config.toml
d_model = 320
experts_per_token = 4
d_expert = 96
router_score = "softmax"
router_noise = 0.05
init_std_router = 0.0289
optimizer = "ademamix"
lr = 0.000374
train_tokens = 877500000
Below are experts of layer 5 (counted from 0) of a mixture-of-experts language model. Rows are named router (the router's row for the expert) and show model dimensions 80-119. Each number is 500 + 25 x the weight over its row's rms, rounded and kept within 0 to 999. Numbers have three digits each.
After each expert's rows: a language model's description of what the expert responds to. This comes from a sample of Wikipedia text that the model never trained on.

# expert 24
router:515503518540479506483514538541499509519500479508522503476510469464504505528482503511479484496463476525511471518512468503
Description: Place-name openings. First pieces of foreign place and personal names, often after in or a capital letter, such as T-ex-as, M-ec-ca, Hels, São, Zag.

# expert 44
router:467513530544482484466505495511474525531497473502487457511513484476538484499444498512500477501518486502480481532536441518
Description: Countries, states and cities. Place names, mostly countries, states and cities ending a location phrase after a comma, such as Cologne, Germany; Kyoto, Japan.

# expert 57
router:508506492494470496479465544508481521454531481535480506507529531492497474523475472486515485504488468480547489503519497523
Description: Place name feature words. Geographic and school name words completing place names, such as Creek, Valley, River, Avenue, Senior, Primary, -ville, -boro.

# expert 35
router:531491489468503460519524457447476502485471495493470481514453525476492519497494528547494457494465510496524495478495506517
Description: Infobox and section labels. Field and heading words standing alone on a line, like Website, Genus, Phylum, Footnotes, chronology, Turnout, in infoboxes and taxoboxes.

# expert 20
router:464474498486495490507553532519512472536445463524474522503561478542522460488521519463481483525515503483530549490520495507
Description: Quantities and money amounts. Number pieces for amounts, money and statistics, like $900,000, million, billion, percent, table vote counts.

# expert 42
router:465530475520518517536511495518503514521551508511448459515493529462521509484506505485533504488493485512520500514538482491
Description: Time and career event words. Nouns and verbs about timing and career events in sports or release histories, such as came, season, week, round, first, returned.

# expert 32
router:539492502505462435492481500522515502489496488487441520518488489505507451483542511549484477464499507491481492485458471537
Description: List numbers and infobox fields. Numbered-list and track-list numbers at line starts, table cell numbers, and infobox field labels like Coordinates, Elevation, Species, Spouse.

# expert 14
router:514492466490506513500494505472485464510477507519556551465528495501462462513547492504488529498553478475425479492498479540
Description: Math and symbol notation. Math and symbol tokens in LaTeX formulas, tables and chemical names, such as subscript variables, +, −, _{, braces, dashes, slashes.

# expert 17
router:499561471515526516533519445527512496553472486491450480476491515519564492512492515503499484502510504472499533458495521475
Description: Plural group nouns. Plural nouns and plural endings for groups of people or things, such as students, members, candidates, often after their, other, these.

# expert 22
router:459514488511531510488537515486483509534481513511497504479523506518488455504498475526512465496458526533528444472530459488
Description: Compass and place qualifiers. Direction words and capital letters in geographic or time-zone contexts, such as north, south, eastern, the U of UTC, and "the present" bridge.

# expert 41
router:458505465481478489515454522499528525491501523478467487478495540505478475509514494517492512513505519533511468494529525512
Description: Verb stems and descriptors. Word-initial stems and participles in descriptive prose, like compris-, manufact-, origin-, dating, derived, consists, often after which.

# expert 63
router:479485496466473465492453479510492516480543468512492484532482473497531533503478463478475515486493456501510506550495484496
Description: Final words of organization names. Last word or surname piece ending names of companies, schools and places, such as Street, Records, Racing, University, Rothschild.

# expert 2
router:533502536480464487504542473546481469508482492537473467497518501525524508508472512490479518512501534539525504483514473488
Description: Military and armed services. Names and nouns of armed forces and services, like Army, Corps, Navy, Air Force, police, troops, often after Royal or U.S.

# expert 34
router:477466484475500464464503519500472512529515498522483547487483526466506472499490515487502528492491512547513474486494507461
Description: Non-Latin script, ethnonyms. Leading bytes of Thai, Bengali, Devanagari and CJK characters, plus the first pieces of ethnic or national names, such as Turk-ic, Ital-ians, Som-ali.

# expert 56
router:509507509473470466526460465495492534450541495495470520533473501503468487490499479515461512506486451489516480583496485544
Description: Personal surnames. Surnames and surname endings in people's names, often in sports tables, such as -ová, -ić, -sson, Liu, Singh, Williams.

# expert 0
router:475460517515510531511495511469485499461512458509477538464494513478504512477519498501531512517436522505487485488466500516
Description: Foreign word-internal pieces. Middle and end pieces inside foreign names and words, often Romance or accented, such as Pyrén-é-es, Campeon-ato, Just-inian, Leop-old.

# expert 37
router:504481535512511511491491481533480546513480486526530489526554479507524478507507470514530505488499477484483516496505491517
Description: Heading ends, parentheses. Closing equals signs of section headings with line breaks, plus parentheses and commas after names in lists and birth details.